Weights of a small mixture-of-experts language model, trained from scratch on English Wikipedia.
Size: 12 layers, width 256.
Below are experts of layer 4 (counted from 0) of a mixture-of-experts language model. Rows are named router (the router's row for the expert), up (a neuron's input weights, with its number) and show model dimensions 0-63. Each number is 200 + 30 x the weight over its row's rms, rounded and kept within 0 to 999.
After each expert's rows: a language model's description of what the expert responds to. This comes from a sample of Wikipedia text that the model never trained on.

# expert 10
router,210,212,194,211,219,167,187,210,204,140,151,249,218,205,174,202,202,227,246,189,178,226,163,190,210,201,216,171,171,155,136,197,221,185,238,276,189,171,237,202,209,157,141,199,209,193,178,182,209,197,188,240,191,214,184,162,230,221,201,197,232,182,203,201
up0,236,185,200,194,147,192,182,243,174,216,215,184,248,196,243,226,221,209,152,189,204,232,166,181,208,274,229,180,231,159,209,198,201,169,195,201,234,202,167,161,187,232,213,184,198,209,224,138,159,166,196,191,160,211,206,241,154,228,180,230,176,215,130,152
up1,221,166,188,192,239,223,164,232,160,257,152,218,166,199,152,188,196,191,204,224,230,260,165,181,177,188,188,160,183,218,204,167,212,217,246,189,195,201,193,155,187,177,201,189,218,237,156,189,196,186,232,162,236,230,206,245,191,252,171,238,197,173,216,210
up2,182,203,186,200,217,212,202,194,201,154,171,134,229,203,251,231,174,221,213,236,168,252,236,184,166,187,203,190,264,148,203,204,231,190,191,213,206,218,239,213,234,248,182,190,165,223,157,162,206,178,174,198,172,256,152,176,172,193,184,228,255,148,157,191
up3,279,190,165,154,231,184,196,153,222,178,223,271,162,215,238,191,174,144,220,133,202,207,211,185,174,193,191,149,225,205,201,188,207,215,215,163,201,196,170,239,167,182,162,213,195,210,213,235,171,202,257,200,229,206,189,198,190,195,170,185,202,193,219,156
up4,224,159,195,243,241,213,206,174,203,145,213,227,184,218,175,227,140,219,223,225,196,205,150,286,203,216,176,160,173,180,213,206,187,163,178,195,185,146,162,221,260,233,219,185,172,195,209,181,189,224,194,219,138,212,192,184,236,219,259,155,224,183,148,219
up5,206,236,188,201,254,198,161,220,204,197,194,252,156,209,222,221,200,144,203,218,235,184,213,166,164,138,195,265,229,161,217,225,226,209,188,216,242,236,179,211,183,227,207,181,143,195,204,185,186,164,185,191,194,199,199,164,131,168,213,209,204,215,189,174
up6,252,213,225,184,192,212,206,138,169,165,138,182,174,232,190,251,209,184,192,259,208,201,215,160,219,225,199,210,168,182,183,209,240,187,166,182,217,230,228,227,234,226,205,201,216,192,177,248,198,222,187,162,206,187,208,184,197,213,227,171,158,150,156,175
up7,217,196,177,207,150,188,195,172,190,205,191,214,160,160,158,193,178,165,166,193,196,169,239,176,224,176,201,207,177,170,221,272,204,247,210,159,195,198,251,232,174,195,195,209,233,178,230,213,207,188,206,184,244,220,180,162,206,174,181,212,153,214,138,210
up8,221,164,160,214,189,159,223,205,148,234,159,204,214,236,166,170,219,176,200,243,213,218,246,188,182,181,223,207,158,195,176,212,226,184,201,220,212,219,178,209,183,163,187,178,258,201,170,208,202,143,206,238,203,213,189,244,185,250,186,206,201,208,233,203
up9,195,209,164,168,201,163,220,171,164,196,168,181,180,191,215,238,236,189,264,187,217,222,208,175,120,165,174,196,253,148,203,222,176,175,219,194,202,186,173,230,197,224,231,213,160,231,233,184,178,215,136,170,188,178,223,229,198,245,214,203,203,202,239,198
up10,232,200,146,175,177,190,218,228,158,187,192,193,213,183,189,213,202,184,157,153,210,206,215,171,173,157,196,224,249,157,185,184,147,219,215,117,179,221,207,203,214,151,227,218,158,153,190,233,220,186,198,229,173,221,166,211,232,213,196,198,185,199,194,206
up11,185,216,208,232,219,224,254,176,230,165,184,198,155,255,208,161,178,278,188,171,192,203,230,182,224,158,226,190,178,210,199,210,216,206,250,198,180,184,210,197,155,129,168,237,167,266,200,159,184,175,203,206,149,233,165,177,236,194,196,153,236,236,223,191
up12,171,168,217,197,247,166,199,187,266,192,198,257,176,252,240,261,187,154,182,191,186,218,224,204,200,164,211,235,210,177,178,207,172,227,185,236,211,218,215,243,203,226,266,207,229,203,176,216,191,204,166,184,225,169,223,201,168,196,189,186,218,230,212,196
up13,181,233,168,208,247,119,152,172,145,190,269,182,209,266,200,213,213,150,182,188,182,230,241,216,174,193,227,175,186,199,217,239,203,182,224,269,208,167,242,172,212,159,159,214,194,175,193,213,245,169,207,171,183,245,168,118,242,183,210,235,186,132,217,176
up14,147,177,176,222,171,162,232,202,199,230,231,194,179,191,147,248,198,162,139,241,235,171,211,149,224,182,190,144,202,204,152,191,232,172,242,218,198,209,143,193,184,233,187,257,195,166,184,206,204,183,204,229,233,203,262,212,163,185,176,228,239,210,186,170
up15,248,227,176,210,207,203,199,217,225,177,192,190,202,177,185,220,191,128,173,188,179,274,204,218,237,210,168,184,162,216,251,249,242,191,218,168,186,226,158,174,184,240,177,194,230,222,196,151,193,199,223,161,148,180,184,211,212,241,144,186,213,191,215,200
It responds to: The preposition of

# expert 5
router,208,209,185,196,166,177,145,226,176,223,212,191,204,221,209,216,166,199,199,200,176,183,225,206,181,169,197,228,202,198,174,182,203,131,200,278,226,239,228,204,150,230,193,179,175,254,203,230,207,179,127,219,173,153,225,239,216,170,228,249,236,229,221,173
up0,215,172,194,242,185,178,144,219,182,194,195,157,197,204,192,263,206,164,164,211,211,229,181,191,170,227,221,215,206,193,241,199,248,197,184,187,199,220,176,192,203,235,201,216,166,180,141,163,162,214,210,192,175,216,188,255,169,230,145,252,166,262,186,191
up1,217,180,173,181,172,196,233,209,145,249,192,200,213,175,163,208,196,183,207,202,250,248,166,213,206,163,222,162,216,228,196,217,235,153,229,224,247,159,199,189,199,201,240,205,211,233,202,181,210,233,173,202,194,169,198,218,227,201,173,192,178,148,239,195
up2,188,200,186,214,230,186,229,200,171,198,215,172,191,251,205,229,203,252,161,213,168,211,250,245,226,221,232,222,240,199,220,224,185,191,211,277,206,169,211,282,176,235,176,227,244,198,205,171,166,229,220,111,155,263,156,208,193,162,193,185,244,215,173,252
up3,303,160,214,158,230,193,201,186,198,217,191,179,202,207,244,209,227,183,185,158,197,222,199,212,184,227,238,184,232,202,222,236,197,229,237,185,207,225,229,232,162,203,184,216,245,230,166,238,195,144,257,200,228,212,193,185,180,174,142,202,199,184,192,172
up4,204,215,257,202,225,184,196,237,197,183,165,178,227,209,144,242,218,167,192,241,185,187,192,239,223,217,237,183,188,189,249,174,220,233,168,206,193,186,190,197,230,197,157,191,164,182,163,172,228,186,203,185,186,163,225,203,214,249,274,207,231,159,159,207
up5,197,209,190,178,204,239,215,196,200,193,226,239,197,225,202,249,139,202,235,233,185,192,203,203,165,228,197,228,206,208,219,169,206,189,197,230,224,221,217,213,194,186,231,204,169,220,167,193,228,188,182,188,248,185,230,187,212,188,167,203,236,205,211,253
up6,260,194,196,160,195,159,228,171,238,172,171,211,134,269,148,248,245,219,200,230,185,194,183,161,221,232,236,260,245,210,178,231,207,164,136,264,185,206,238,237,211,251,183,167,180,156,209,249,245,231,201,140,186,198,259,205,164,206,257,176,183,189,164,202
up7,210,221,193,176,217,161,189,166,251,212,189,186,212,242,149,174,216,170,155,200,195,205,192,191,220,223,230,222,169,140,195,198,169,210,162,198,150,222,244,233,178,213,220,231,222,159,172,237,216,193,233,174,255,165,199,139,194,167,214,174,261,266,151,201
up8,217,179,200,182,205,206,197,203,115,237,159,185,185,186,160,188,229,207,161,256,181,215,229,189,178,167,162,204,174,210,141,191,252,169,225,191,181,238,199,255,187,245,170,206,203,221,206,169,166,147,162,204,202,162,213,229,166,227,158,207,179,216,207,230
up9,198,191,196,167,229,139,235,170,177,192,143,156,164,218,223,240,170,235,291,177,228,215,254,242,164,174,190,211,176,141,184,194,193,204,205,245,197,162,200,212,204,223,216,182,203,221,209,209,178,178,155,191,173,188,187,213,209,209,160,223,174,173,238,166
up10,187,162,190,236,167,194,244,187,210,221,212,205,199,213,248,199,181,163,156,211,163,249,219,236,165,185,220,227,183,158,164,157,202,263,183,139,200,194,199,145,271,178,198,217,185,234,190,208,197,225,194,229,194,179,209,195,224,231,201,193,149,195,204,132
up11,189,230,187,242,198,245,233,216,179,161,179,190,158,179,175,161,252,181,187,168,207,202,186,196,255,148,262,192,219,211,186,175,234,220,164,268,252,228,214,179,164,175,171,245,130,175,231,168,190,226,163,209,162,248,212,223,234,208,160,254,251,243,183,176
up12,133,145,219,199,194,178,112,151,228,174,201,239,201,249,263,223,203,210,174,226,138,183,215,196,192,177,216,237,214,219,181,189,180,229,233,216,228,212,215,218,209,204,226,207,239,209,224,240,196,203,143,185,258,199,209,165,145,215,212,190,203,194,176,222
up13,174,221,201,221,209,173,142,169,187,159,273,169,238,208,256,184,206,195,225,216,194,198,173,184,219,242,192,212,164,191,253,219,153,234,213,222,217,228,204,178,203,185,210,186,200,194,212,185,215,195,193,111,182,204,186,179,203,239,178,234,170,173,173,179
up14,179,172,169,204,193,174,209,167,171,180,249,177,159,200,199,238,180,185,151,209,209,166,243,159,204,233,212,197,187,192,225,167,194,149,269,207,214,253,170,259,187,225,216,223,195,178,178,198,258,186,193,175,224,170,226,174,171,167,189,184,240,178,226,153
up15,181,206,157,225,163,228,179,196,218,174,200,187,169,145,207,194,174,146,166,142,172,221,231,153,209,206,177,180,195,248,231,279,227,198,225,213,188,220,173,152,166,224,213,181,192,241,188,137,175,193,219,181,189,210,165,198,189,139,187,163,207,132,166,183
It responds to: Line breaks, r-syllables

# expert 3
router,216,264,223,208,172,249,230,214,227,161,180,221,265,197,166,152,170,223,165,201,223,185,184,134,190,172,198,184,226,182,174,226,186,169,184,171,254,223,209,187,221,247,204,185,185,197,200,232,213,204,199,252,229,241,185,220,213,172,225,218,203,190,214,179
up0,234,140,206,203,168,171,149,216,169,226,210,209,206,203,189,258,140,224,186,208,210,205,138,206,196,205,193,248,221,181,241,209,245,180,175,185,179,255,173,169,229,208,210,225,172,201,178,157,182,195,170,208,199,189,169,215,207,248,179,217,180,280,178,184
up1,181,207,194,187,247,223,190,198,114,247,134,218,219,191,125,208,169,197,171,223,188,227,154,218,163,160,189,208,181,169,193,208,144,188,223,167,293,220,230,189,186,177,207,234,194,230,169,184,204,255,184,218,253,204,171,215,194,207,148,226,211,149,210,208
up2,203,200,200,209,235,226,204,158,168,191,179,153,170,173,198,208,175,212,185,198,191,240,263,219,224,189,212,225,256,149,231,172,209,201,209,248,219,214,223,235,231,230,169,192,188,210,185,225,230,192,176,162,176,275,169,196,196,248,261,160,230,177,170,182
up3,301,165,206,185,193,178,212,184,221,189,154,281,219,221,224,182,197,158,228,147,201,190,195,192,213,217,188,196,187,187,218,219,200,224,245,141,219,225,215,233,175,190,194,238,224,237,194,253,178,191,218,174,249,233,223,209,215,205,208,249,158,192,215,166
up4,212,207,199,241,249,212,249,172,175,204,141,194,206,229,204,272,136,178,197,251,211,161,187,224,181,174,220,178,189,188,221,196,221,212,147,188,184,180,201,205,225,216,172,211,150,180,230,224,177,191,163,207,155,203,212,215,188,246,189,208,196,145,160,182
up5,188,197,183,135,198,251,175,199,181,169,196,229,181,191,229,249,177,170,202,186,230,191,230,226,176,194,215,239,256,204,186,191,220,197,199,237,226,243,221,225,196,169,186,223,170,149,162,194,229,156,182,156,201,184,200,218,168,157,186,144,180,268,162,212
up6,224,206,214,179,164,170,212,186,155,187,189,211,161,239,184,227,227,169,157,231,210,210,193,167,233,227,155,190,154,174,203,185,206,185,160,202,162,256,227,194,225,215,264,207,222,180,216,235,230,250,221,187,189,205,249,202,188,201,276,176,184,207,157,191
up7,201,235,169,162,210,205,205,189,185,180,178,195,195,180,155,176,202,171,160,250,180,186,232,155,225,187,181,233,179,151,205,215,202,232,192,185,194,210,257,216,167,200,210,222,260,180,219,179,212,182,276,195,262,149,182,141,205,178,241,217,221,226,198,220
up8,202,214,216,194,236,143,193,175,141,215,170,216,216,206,160,175,231,199,158,245,182,231,229,202,176,139,196,175,171,184,208,180,169,205,176,167,255,245,177,255,172,201,175,214,226,199,198,190,158,153,140,206,181,221,194,164,207,231,175,178,222,200,223,206
up9,191,198,204,157,228,177,172,191,169,249,174,201,223,210,202,235,251,197,246,195,212,199,267,183,174,193,221,183,235,154,159,187,188,173,197,201,190,176,165,241,242,248,232,197,191,277,201,223,190,171,178,214,169,216,180,209,228,241,213,223,159,156,202,190
up10,269,223,146,176,142,219,197,203,208,222,211,244,210,206,197,230,191,234,155,201,164,193,240,212,161,182,231,190,237,165,193,134,207,232,176,165,180,182,199,197,252,196,155,177,172,182,195,195,154,224,187,226,174,179,215,169,252,202,232,215,179,193,204,209
up11,178,233,211,257,207,253,252,237,210,178,188,225,161,225,204,170,171,183,175,213,257,193,252,188,184,177,262,137,205,183,175,236,231,239,211,197,245,274,181,164,175,172,210,198,195,168,179,178,181,205,217,196,201,238,204,200,193,162,180,224,153,205,237,179
up12,141,153,223,192,203,160,130,195,206,171,207,239,218,220,236,248,191,190,178,198,118,209,241,175,189,176,216,227,232,204,181,229,196,195,191,224,198,222,222,223,207,207,231,249,198,170,224,195,255,202,163,207,194,231,265,167,170,226,181,193,208,168,181,235
up13,167,230,152,222,191,235,155,185,193,177,275,170,233,229,238,198,225,210,240,195,200,184,255,194,192,230,240,210,196,179,234,238,164,226,176,186,180,191,187,181,197,202,190,210,158,184,238,200,187,185,155,164,158,274,144,164,179,173,223,272,208,230,211,172
up14,199,158,189,202,174,186,226,179,178,210,240,160,127,234,207,173,155,184,194,186,217,200,201,147,229,234,170,184,199,150,201,197,209,160,226,186,175,236,161,255,202,243,184,228,191,145,177,244,223,187,222,219,212,200,233,211,189,177,194,227,245,221,182,140
up15,214,211,158,182,180,204,191,208,202,147,225,180,160,177,207,182,193,153,176,221,157,242,192,197,180,206,163,145,200,254,206,270,216,202,180,192,151,182,160,185,148,205,178,239,219,245,180,159,226,231,193,200,135,253,228,252,198,199,197,162,206,235,233,235
It responds to: Prepositions of origin/means

# expert 9
router,183,176,221,240,181,191,175,213,196,192,204,170,212,168,124,219,123,293,171,184,209,203,221,183,165,183,152,170,189,227,185,210,188,220,214,248,132,234,234,256,203,186,178,192,221,177,219,231,207,196,110,194,218,209,201,191,214,223,239,200,207,153,251,203
up0,202,181,213,253,197,206,130,225,207,202,230,187,181,209,202,207,194,190,162,200,223,256,159,185,200,227,174,183,224,159,243,191,249,187,203,143,194,262,180,146,195,231,201,151,159,176,207,137,158,191,200,200,178,232,208,263,197,194,227,241,139,241,178,156
up1,192,157,198,203,207,165,241,220,133,239,169,207,201,172,135,226,215,240,182,223,198,223,191,223,217,191,214,192,186,234,174,189,179,168,221,232,187,156,207,186,225,192,225,204,231,194,202,184,223,204,133,195,227,200,191,231,200,239,169,207,203,153,220,147
up2,190,245,203,200,236,184,224,187,190,192,187,189,176,243,207,256,174,193,179,252,195,246,208,220,217,194,157,207,229,182,208,219,206,176,177,192,180,203,211,212,236,238,175,255,213,234,168,239,258,203,204,229,153,286,162,174,207,214,180,194,266,230,217,182
up3,294,225,202,157,240,188,209,193,169,195,164,235,167,166,213,190,181,198,213,144,205,264,185,209,183,195,171,194,244,168,207,192,226,249,233,184,205,260,154,177,162,198,184,192,215,234,213,215,213,202,231,202,232,184,195,198,156,177,171,226,239,224,195,195
up4,195,200,179,226,286,229,183,205,184,193,167,168,203,218,154,199,205,199,227,230,224,185,136,224,191,188,229,195,170,151,238,186,258,211,187,217,194,239,129,196,246,222,179,163,170,195,210,201,242,184,199,211,153,198,195,226,240,255,249,184,235,179,164,192
up5,201,177,163,169,208,283,218,187,213,148,240,231,191,218,194,259,196,183,204,252,203,192,205,209,201,199,193,226,237,193,217,200,229,194,207,236,208,257,202,229,236,249,249,187,155,177,192,180,214,206,226,157,157,207,209,203,216,174,234,169,246,257,222,169
up6,216,164,204,201,171,214,219,156,176,172,208,242,193,244,185,246,212,185,193,243,222,204,174,185,226,216,246,198,179,211,129,203,238,142,125,208,208,211,182,214,202,213,211,204,225,195,175,245,220,281,234,171,147,204,232,168,217,217,255,178,160,223,187,212
up7,186,242,127,182,210,202,175,210,183,142,184,186,172,184,172,201,185,193,163,215,180,237,180,163,209,232,157,221,185,185,260,216,170,221,188,201,152,198,230,263,207,186,179,161,265,161,185,204,192,188,235,180,212,183,133,125,169,224,184,218,157,253,164,227
up8,222,164,204,175,180,155,222,212,136,209,149,206,211,221,145,135,210,204,186,266,169,258,221,211,206,160,137,215,134,208,160,198,216,193,154,197,164,229,150,197,181,192,177,196,239,191,165,184,189,159,172,222,200,190,181,199,167,281,190,208,232,205,237,209
up9,167,198,185,195,203,152,206,209,166,163,168,173,210,191,194,247,252,197,261,171,193,232,189,237,146,178,193,196,241,163,159,219,245,164,206,210,232,190,233,215,197,212,226,162,192,254,216,201,174,183,180,174,233,208,166,221,196,240,219,230,189,192,232,204
up10,212,240,172,183,183,194,219,189,208,235,257,218,229,167,170,179,201,228,137,172,244,219,241,241,188,235,182,224,224,168,173,211,161,211,169,148,186,197,181,116,265,172,225,162,189,167,184,208,216,167,197,233,180,227,154,181,254,206,237,221,150,192,207,163
up11,188,202,252,235,175,242,194,221,194,162,182,192,162,217,171,170,129,170,197,161,205,239,189,199,198,184,242,147,116,198,212,256,208,224,187,212,192,200,184,178,229,204,218,223,208,211,203,168,229,246,181,204,186,223,143,202,254,163,146,181,204,260,211,141
up12,162,161,199,189,221,140,149,192,186,143,200,283,195,237,217,210,256,229,132,210,162,213,209,183,202,132,188,200,204,218,175,192,205,154,230,234,263,228,248,231,198,197,216,203,207,215,213,156,225,179,167,198,251,175,229,190,215,199,225,192,233,215,141,247
up13,165,182,168,192,172,217,208,169,133,223,201,174,228,234,216,184,177,201,175,210,192,175,250,214,195,227,201,212,161,168,224,243,175,220,214,171,198,181,174,153,194,199,193,209,176,159,202,218,184,145,155,175,179,210,228,196,199,158,191,245,179,241,185,183
up14,144,198,233,211,149,192,231,214,187,238,213,181,167,199,219,197,215,170,197,194,247,207,224,167,204,232,173,188,196,191,231,151,210,144,223,213,216,249,181,205,197,195,208,251,180,186,206,196,235,216,197,191,218,156,261,198,181,186,159,185,249,223,212,243
up15,223,247,174,164,197,237,159,192,218,155,181,205,189,173,200,157,186,170,170,192,167,236,194,171,188,182,207,185,155,225,233,255,221,206,213,212,156,211,149,170,217,228,151,200,216,234,210,214,197,205,193,197,192,203,180,199,232,219,182,163,218,181,233,226
It responds to: Name-initial syllables

# expert 18
router,246,172,207,213,201,176,210,194,225,268,195,200,184,202,195,128,238,173,190,192,253,204,222,196,181,220,236,178,174,206,243,209,180,201,186,153,231,120,220,223,216,167,229,163,241,181,204,208,211,229,212,214,128,176,128,236,207,259,257,208,194,170,207,212
up0,254,178,189,227,143,169,170,236,208,203,221,202,178,136,212,224,185,205,199,213,171,245,189,197,192,230,121,201,193,159,248,226,263,175,230,161,214,194,185,100,214,241,200,207,185,183,242,122,201,179,217,213,208,192,180,231,183,225,186,227,177,212,191,173
up1,181,195,152,180,203,195,156,209,161,212,122,202,195,187,156,167,189,198,231,209,264,202,130,160,191,172,243,171,215,232,234,205,202,206,264,212,216,178,207,167,164,189,176,196,208,189,172,252,199,204,142,216,192,169,165,194,207,206,201,213,195,152,209,138
up2,189,209,192,187,227,145,215,187,181,214,199,179,190,177,226,209,183,244,147,277,145,211,210,219,168,166,182,208,212,143,206,197,270,191,164,220,175,211,201,239,184,228,170,230,184,210,212,173,202,233,193,212,170,261,173,215,193,198,173,184,218,195,175,222
up3,258,194,219,153,230,232,205,156,253,228,145,202,174,204,206,196,175,199,245,164,215,210,186,203,198,239,168,189,230,224,192,222,214,181,227,157,238,232,196,223,171,230,230,185,191,193,143,216,182,197,214,207,248,188,166,247,199,218,171,211,195,169,199,174
up4,229,221,206,229,189,216,197,181,226,208,163,195,218,213,189,233,162,226,193,264,256,162,168,224,237,235,217,176,211,217,211,223,207,221,216,230,234,229,219,238,227,171,220,206,159,171,174,151,228,183,183,214,187,167,217,252,219,201,242,204,202,169,163,190
up5,188,215,210,135,216,248,189,219,207,161,242,213,202,198,246,257,220,215,191,240,203,198,204,195,185,199,227,194,256,203,226,220,234,211,172,226,214,215,195,252,239,217,266,207,186,176,187,184,233,188,198,173,160,230,224,173,247,157,199,243,216,212,242,157
up6,231,171,248,216,177,203,180,186,206,133,235,208,162,239,179,210,217,202,225,218,167,212,202,176,196,235,174,206,172,185,177,186,223,210,162,183,190,233,194,210,240,208,209,200,204,174,190,210,245,236,210,139,169,228,211,177,199,200,223,156,178,246,184,169
up7,172,213,121,164,233,204,171,175,181,165,174,220,206,186,139,190,240,166,198,191,216,167,234,162,204,221,239,211,179,143,214,248,177,200,243,160,206,167,250,199,184,226,202,167,248,178,214,219,160,155,229,176,243,214,181,131,231,201,195,201,239,232,156,221
up8,223,173,180,180,213,185,206,240,163,245,146,223,191,213,193,198,219,197,170,234,200,246,213,232,229,175,185,188,134,168,128,192,217,229,164,141,198,198,206,234,206,181,199,130,215,223,200,182,200,118,162,197,201,187,222,184,152,247,192,182,253,233,223,222
up9,187,153,181,205,236,149,211,181,171,201,181,191,136,188,199,222,195,211,248,169,222,242,187,194,149,164,223,182,206,181,164,183,190,198,231,205,196,195,198,226,176,213,223,230,254,233,217,231,208,154,151,159,195,216,216,217,214,224,228,230,217,234,274,172
up10,206,198,162,224,173,210,202,226,220,220,140,209,193,206,222,151,195,186,172,186,225,207,233,199,161,200,191,190,187,190,187,204,184,233,195,157,152,213,180,227,284,202,230,183,225,191,170,172,159,206,192,176,185,159,196,243,206,213,233,240,196,221,234,216
up11,233,172,220,213,182,233,201,225,248,161,225,223,201,245,180,178,203,224,202,138,224,201,194,255,236,172,198,139,194,211,143,205,189,201,173,187,146,199,196,209,187,141,180,268,150,235,223,203,234,204,218,195,158,222,198,235,245,199,158,201,189,239,245,165
up12,162,143,207,217,253,140,133,179,229,174,199,243,208,208,219,214,234,185,183,159,181,242,215,184,196,193,256,192,196,235,168,252,179,187,159,202,267,205,195,200,193,217,238,179,197,203,212,192,220,215,173,170,218,181,200,234,156,191,217,200,230,227,203,246
up13,213,249,146,232,237,174,200,179,139,198,221,182,195,211,213,142,211,210,205,225,218,178,221,207,149,207,216,229,173,194,246,223,198,232,220,227,206,204,194,143,218,204,218,202,181,181,197,184,216,171,175,143,186,211,162,181,219,190,229,233,219,188,184,185
up14,189,220,211,198,141,160,231,194,204,226,207,188,177,178,180,266,175,154,183,236,190,193,214,164,184,220,150,207,227,165,193,213,187,132,231,204,234,253,147,186,168,206,201,244,181,162,224,197,234,201,187,234,218,198,262,237,170,183,160,219,281,208,204,167
up15,195,259,191,225,151,218,182,215,202,134,216,206,163,212,208,169,174,197,191,178,168,236,177,242,185,221,186,193,150,252,209,275,212,240,190,213,143,201,167,214,207,185,192,213,207,226,208,227,223,250,213,190,213,197,196,213,170,206,164,185,200,194,148,205
It responds to: Infobox fields and numerals

# expert 12
router,225,171,212,240,190,236,136,204,200,227,206,160,226,192,160,203,262,160,156,160,200,188,212,177,192,170,167,219,224,167,247,217,194,201,239,173,235,199,229,236,207,152,216,192,157,199,177,259,130,202,181,220,138,205,230,215,180,183,242,217,199,188,196,182
up0,250,133,212,218,189,205,186,258,160,195,234,167,205,189,202,193,220,203,155,177,220,235,147,219,179,235,170,208,201,170,220,192,216,157,199,191,223,195,193,184,242,218,189,180,163,170,214,156,130,189,213,200,167,228,214,246,155,210,201,202,186,220,181,183
up1,232,171,178,211,236,216,206,237,148,222,179,215,171,164,148,179,180,222,231,160,272,225,187,169,181,179,230,159,223,224,184,199,157,189,258,202,202,183,150,220,218,197,216,166,160,261,202,229,196,211,155,211,240,201,166,189,186,186,235,251,216,173,195,182
up2,166,234,234,169,221,216,209,186,158,210,177,152,204,223,229,252,212,251,161,265,180,244,224,228,208,212,197,218,217,160,277,213,183,196,211,205,200,173,207,204,199,242,175,211,179,231,191,199,213,207,206,159,187,270,180,199,179,258,189,191,235,230,197,181
up3,261,182,216,176,231,171,190,216,202,159,151,214,177,207,230,215,197,139,182,178,217,252,171,219,207,222,206,186,236,179,236,179,186,226,229,176,218,243,199,219,194,206,169,258,200,168,184,266,208,184,212,227,230,216,180,236,188,201,183,155,170,182,188,149
up4,229,212,214,228,242,173,198,228,249,166,159,188,207,216,150,233,188,211,231,234,203,185,177,268,166,196,210,208,206,175,217,226,207,229,213,217,220,210,200,214,236,233,218,188,151,162,199,177,250,163,149,206,186,182,230,251,198,235,212,182,219,157,180,202
up5,216,171,170,173,238,229,171,249,181,126,206,217,234,199,214,268,208,196,164,247,171,163,201,174,181,190,218,208,242,213,206,209,275,179,223,231,236,204,181,219,189,216,216,170,173,169,185,152,181,189,200,203,188,170,217,167,198,230,193,192,232,216,180,164
up6,218,222,200,197,161,160,170,143,172,136,213,207,146,241,170,198,190,155,202,250,187,218,189,186,159,223,178,238,163,182,163,225,215,131,150,210,202,179,195,187,238,194,211,190,198,189,191,262,216,232,206,165,184,214,190,230,202,225,280,176,167,237,134,215
up7,203,205,177,183,187,175,244,192,259,178,171,195,202,133,151,197,217,169,176,235,253,177,239,128,181,215,177,187,151,141,205,231,228,217,228,154,186,213,229,236,197,229,186,203,243,171,208,218,227,164,194,164,224,178,174,153,215,185,216,216,183,240,165,180
up8,224,167,159,195,197,182,219,219,142,235,190,195,192,208,162,193,247,167,136,242,202,246,241,174,155,161,183,189,119,195,160,208,217,190,176,156,194,226,157,240,147,232,174,167,226,220,178,170,149,170,157,177,195,218,236,183,170,233,180,230,190,225,238,194
up9,208,213,196,176,237,146,188,183,198,202,190,202,215,196,221,235,235,206,222,190,266,209,202,231,162,188,218,234,195,151,161,173,209,191,229,266,174,147,166,277,194,201,230,230,185,241,221,163,180,210,195,196,190,174,213,225,206,222,265,204,184,210,220,171
up10,205,203,151,210,163,246,202,196,177,188,190,238,231,202,202,211,187,196,158,206,181,190,229,215,155,173,215,201,244,174,202,165,188,261,210,136,172,182,180,149,246,168,223,149,203,171,187,177,186,213,185,201,172,201,187,198,253,205,210,239,123,209,193,190
up11,195,178,225,233,215,212,203,223,191,202,115,218,155,183,197,169,174,214,192,175,222,225,206,207,268,140,208,147,165,193,195,231,221,189,210,219,226,249,185,213,188,241,228,201,190,227,196,164,184,204,212,232,174,205,165,180,214,160,141,213,219,258,176,180
up12,189,228,192,170,230,134,118,187,229,200,221,244,182,182,255,215,195,213,136,187,178,176,251,175,193,183,231,179,242,188,181,207,159,202,202,213,194,255,193,195,151,241,217,240,211,200,226,185,229,185,135,206,197,232,194,184,190,159,210,240,229,181,200,217
up13,192,193,156,213,235,223,186,179,173,177,245,161,202,246,254,201,157,156,204,202,216,212,234,199,163,262,207,205,148,145,196,218,165,223,217,224,177,190,141,175,201,187,178,234,179,175,214,183,206,165,186,206,169,229,181,189,172,183,225,220,171,250,180,178
up14,189,140,195,195,160,201,174,177,174,211,243,188,167,159,199,214,226,202,146,177,195,242,245,160,192,220,211,185,219,162,254,198,200,139,201,249,240,255,179,200,205,239,232,230,182,173,186,236,236,165,203,197,194,149,222,194,176,151,196,197,273,224,243,203
up15,207,219,156,195,188,221,184,198,199,173,169,225,178,190,219,189,182,174,201,194,225,256,182,196,214,191,177,195,201,227,256,271,243,220,222,217,126,210,140,168,193,191,208,195,216,229,188,178,210,219,197,179,193,187,181,246,193,202,206,196,220,204,245,205
It responds to: Mid-word consonant pieces